From a checkpoint of a small mixture-of-experts model trained on Wikipedia: 128 experts in each of 13 layers, 32 SwiGLU neurons an expert.
Below are experts of layer 2 (counted from 0) of a mixture-of-experts language model. Rows are named gate (a neuron's input weights, with its number), up (a neuron's input weights, with its number) and show model dimensions 0-255. Each number is 128 + 24 x the weight over its row's rms, rounded and kept within 0 to 255.
Before each expert's rows: a language model's description of what the expert responds to. This comes from a sample of Wikipedia text that the model never trained on.

# expert 13
Apostrophe-comma after goal minutes in football scorer lists (Rufus 19',), en dashes in scores like 8–3, and nouns such as UTC, village, road.
gate1 [120 137 109 113 152  97 130 141 118  24 134 136 119 105 176 162 129 117 144 106 123 130 115 121 131 139 127 144 133 157 143 131 116 164  92 116  83 117 111 159 109 115 180 150 134 147  91 133 128 157 164 128 106  99  89  96 177 134 151 141 121 148 113 122 170 121 146 122 114  90 145 129 105  77 154 133 145 143 120 169 189 127 129  93 147 130 120 134 144 119 103 159 147 121  93 132 129 115  82 109 144 114 141 104 116 138 125 138 146 106 105 132 130 100 121 111 146 101 137 134 148 115 137 151  83  97 161 131 127  84 132 135 119  80 170 151 130 160 111 126 138  79 137 167 143 171 116  78 147 126 171 133 121 142 107 123 128  86 141 122 113 111 154 115 116 146 167  97 129 126 122 157 131 131 176 117 129 103 103 124  99 111 135 137  83 113 117 100 158 109 131 133 147 130 117 160 118 162 147 121 120 132 162 171  64 175 153  79  99 116 145 131 123 121 123 105  90 148 178 132 129  97  94 114 167 140 144 149 121 162 113 126 128 163 119 154 140 142 109 112 142 128 141 142 142 150 151 137 126 137 112 176 130 110  97 132]
up1 [113 131 127 135  95 105 125 115 109 192 134  92 139 119  92 154 135 144 122 193 123 128 117 125 137  99 159 126 112 115 101 134 157 103 126 147 185 118 150 117 152 125  38 117 147 125 149 111 134 134  93  94 159 114 157 158  89 100  88 135 148 131 148 121  95 144 153 115 111 151 120 127 129 159 104 141 142 116 156  82  75 103 130 142 140 148 144 124 131 152 127 115 133 175 133 153 109 128 157 146 163 173  99 136 146  93  73 147 116 121 143 114 105  87 150 148 106 174 173 118 134 123  94 133 174 137 102 124 147 158 115 111 104 149 133 124 114 131 130 113 128 189 142  92 147 104 132 186 113 136  72 107 119 103 141 141 155 128 136 155 109 112 105 128 117 143 128 160  96 112 135 139 131 138  94 159 122 130 129 120 161 168 127 149 101 105 149 115 138 121 129 135 107 146 162  52 132 118 139 137 123 142 115 113 159 118 133 177 109 138 102 120 132 136 124 123 152  90 104 128 121 148 102 152 119 129 109 115 109 122 166 123 104 106 163 111 112 119 119 119 131 154 126 125 122 140 108  93 149 144 112  65 113 160 164 117]

# expert 25
Pipe characters between cells in election-result and statistics tables, especially after Registered electors, and blanks in empty cells.
gate0 [111 141 100  89 121 150 107 148 154 111 121  93 135 142 137 121 140 157 124 133 159 102 148  98 130 132 134 161 157 132 126 107 189  80 195 153  37 128 119 118 187 123 134 161 155  90 126 107  97 137 121 125 132 120 134 133 156 137 131 104 135 150 186 133 127  86 158 124 185 139 142 135 110 127 159 101 138  64 100 102 126 127 109 144 129 149 110 143 120 118 114 130 122 138  95 124 144 105  90 115 105 106 132 136 142 138 171 130  93 127  98 127 120 112 197  68 103 150  87 132 145 141 118 117 107 135 113 125 110 101 154 121 135 160 147 118 122 133 126 114 136 141 139  97 121 108  65 138 116 135 141  76 116 154  88 110 130 125 137 154 135 145 136 131 114  90  77  82 120 132 118 117 111 116 116  91 124 122 117 145 119 141 139 109 130 106 120  66 117 141 136 119 100  97 142  98 111 134 108 152 130 156 119 138 109 117 140 123 120 168 128 162 152 102 126  95 110 123 126 137 121 117 161  90 157 145 129 110 140 149 131 105 135 156  94 144 129 120 124 187 119 103  75 153 125  77 129 135 136  92 127 136  95 119 125 123]
up0 [142  93 108 140 149 124 149  37 132 119 149 160 161  57 144 117 158 113 109  82 138 152 142 172  99 102 146  99 151 169 152 149  95 149 119 123 105 110 124 136  83 174  93 121 135 141 135 140 148 142 143 143 116 129  96  97  99 108 134 116 117 136 136 122 115 174 107 129 101  90 133 141 129 152 122 206 136 138 141 137 132 142 139 119 111 137 110 132 135 158 116 105 134 105 140 140 125 157 139 131 160 112 111 135 130 114 112 129  94 137 164 138  87 169 140 156 140 129 146 105 127 134 154 133 134 164 149 124 131 150  91 106 150 104  88 115 144 131 116 105 162 157 105 135 140 139 102 142 136 120 128 117 112 137 173 145 150 108 102 117 126 101 114 141 147 128 104  89 104 110 156 213 138 136 117 136 126 124 145 127 138 147 106 151 181 142 133 141 137 122 120 135 101 126 177 137 131 129 155 119 111 112 127 118 126 122  89 115  99 119 124 133 122 184 105 100 113 119 174 140 108 153 156 113 164 138 132 108  93 106 148 167 130 139 120 141 132 123 162 117 160 184 123 119  85 189 139  55 147 111 109 119 117 112 121 154]

# expert 6
Prepositions, pronouns and relative words after a comma or the, such as about, between, where, what, above, via.
gate0 [103 141 128 134 126 115 131 114 141 116 105 133 138 137 123 201 127  76 110 129 116 102 132 117 113 128 137  99 105 150 142 118 132 113  95 138 113 147 151 145  89 145 146 111 107 105 116 157 116 116 140 114 118 139 111 142 149 123 110 128 146 151 160 161 210 173 156 117  99  82 106 125 117  75  96 122  75 141 124 148 118 119 121 152 151  98 118 117 122 121 110 141 120 119 120 137 142 156 148 140  99 148 144 197 126 123 136 108 119 170 108 105 107 151 138 114  62 118 143 110 114 117 175 151 143 104 140  84 130 123 154 102 130 118  58 102 187 121 110 107 145 130 101 139 111 151 185 115 133 156 111 120 191 142 135 122 136  90 164 114 135  65 104 140 133 178 137 124 146 110 121 162 131 127 102  98 132  93 174 150 127 112 108 135 126 137 128 117 124 121 140 143 139 109 161 136 127 153 118 134 148 105 166 148 143 132 158 114 129  96  90  93 103 118 113 148 118 112 127 143 142 117 138 129 111 131 148  85 140 122 130 115 142 120  78 116  88 123 109  48 138 148 165 125  85 128 151 109 127  95 127 129 123 132 124 114]
up0 [134 136 118 124 113 160 116 169 138 147 141  70 139 138 182  77 128 115 130 163 126 133 156 113 164 149 131  86 112  73 134  98 109 111 131 140 103 164 111 161  97 118 135 117 118 134 101 125 126 139 147 115 116 146 120 136 112 127 164  70 136 135 120 156 145 104  87 108 143 110 137 142 114 147 152 165 135  82  95 114 135 125 139 187 114 113  99 137 135 113 128 101 114 125 125 132 125 120  66 145 111 136 134 123 127 101 147 126 158 122 129 155 105 157 150 123 106 111 105 103 167  56 143 121 127 111 110 129 144  98  90 131 142 142 148 138 154 146 128 150 114 138  79  99 159 140 122 132 150 144 135 133 136  97 129 152 106 204  70 158 133 116  94 145 152 115 111 155 155 125  86 120 154 149 172 126  95 153 145 121  71 167 148 103 139 116 103 122 122 123  88  98 109 147 137  80  84  80 145 127 130 107 159 105  85 134 119 100 138 133 143 158 136 167 125 155 133 164 100 119 160 129 114 104 146 120 112 150 143 120  95 133 175 139 128 101 106 116 119 143 118 130 103 132 124 127 143 120  88 136 104  91 164 143 112 137]

# expert 15
Participles and function words linking to a following phrase, especially "based on", and "released", "located", "on", "who", "while", em dashes.
gate0 [137 142 110 101 126 114 131  88  89 102 138 131 158 129 145  96 126 128 117 180 107 139 140  99 177 157 169 111 153  58 131 114  79 119 159 109 144 138  99 177 110 136 137 127 108 165 118 114 116 164 157 159 146 122 122 108 138 136 173 167 165 144 144  85 145 137 160 115 122 143 130 126 134 123 120 135  78  98 104 161 105 150 120 151 105 125 124  98 156 138 132 138 109 136 115 111 139  98  91 115 117  95 145 133  61 112  88 122 126 133 109 168 135 140 110 136  68 128  86 126 124 101 130 127 176 137 142  79 157 131 142 134 130 116 192  91 132 149  98 164 150 167 131 117 122 104 149 123 121 141 125 131 140 141  98 130  79  96 100 150 116 125 154 126 119 105 139 154 151 142 144 177 132 105 128 117 121 152 154 135 119 162 121 103 133 137 114 117 157  86 162 146 122 171 146 120 109 148 134 152 129 159 164 131  75 120  73 117 102 113 111 100 149  78 111 123 107 172 158 116 115 146  80 125 147 120 156 138  94 133 121 126 127 102 155 108 133  98 127 136 140 127 162 153 116  88 133 108 135 129 120 129 159 110 117 137]
up0 [148 125 152  91 112 123 118 109  90 127 122 145 153 113 125 124 125 141 113 149  95 134 114 104 148 169 178 130 128  98 141  96 135  66 180  63 147 137 118 179  95 127 117 135 120 148 110 126 114 153 135 139 130 118 105 116 118 127 151 164 136 130 136  54 111 129 161  99 122 139 175 116 137 126 110 133 102 124 113 159 103 153 116 145 136 129 150 139 166 143 118 128 114 147 139 137 128  98 103 110 114  99 137 142  82 116 138 144 106 149 127 166 132 150 129 185 123  98  84 105 116 149 103 133 141 150 148  95 160 155 130 141 110  90 201 107 123 129 108 147 122 162 151 114 138  95 138 109 126 116 145  99 132 141 121 138  89 115  69 155 136 136 132 112 111 128 166 174  97 160  85 170 131 136 163 128 132 162 178 150 147 158 139 131 126 115 105 153 130 116 143 146 147 135  93 117 138 107 126 145 117 163 203 163  97 136 111 126 124 120 121 111 148 112  89 130 130 133 196 125 145 126  72 112 120 126 126 141 116 149  96 128 111 130 167 106 149 122 108  96 108 135 131 114 129  99 124  93 138 106 143  96 143  83 123 143]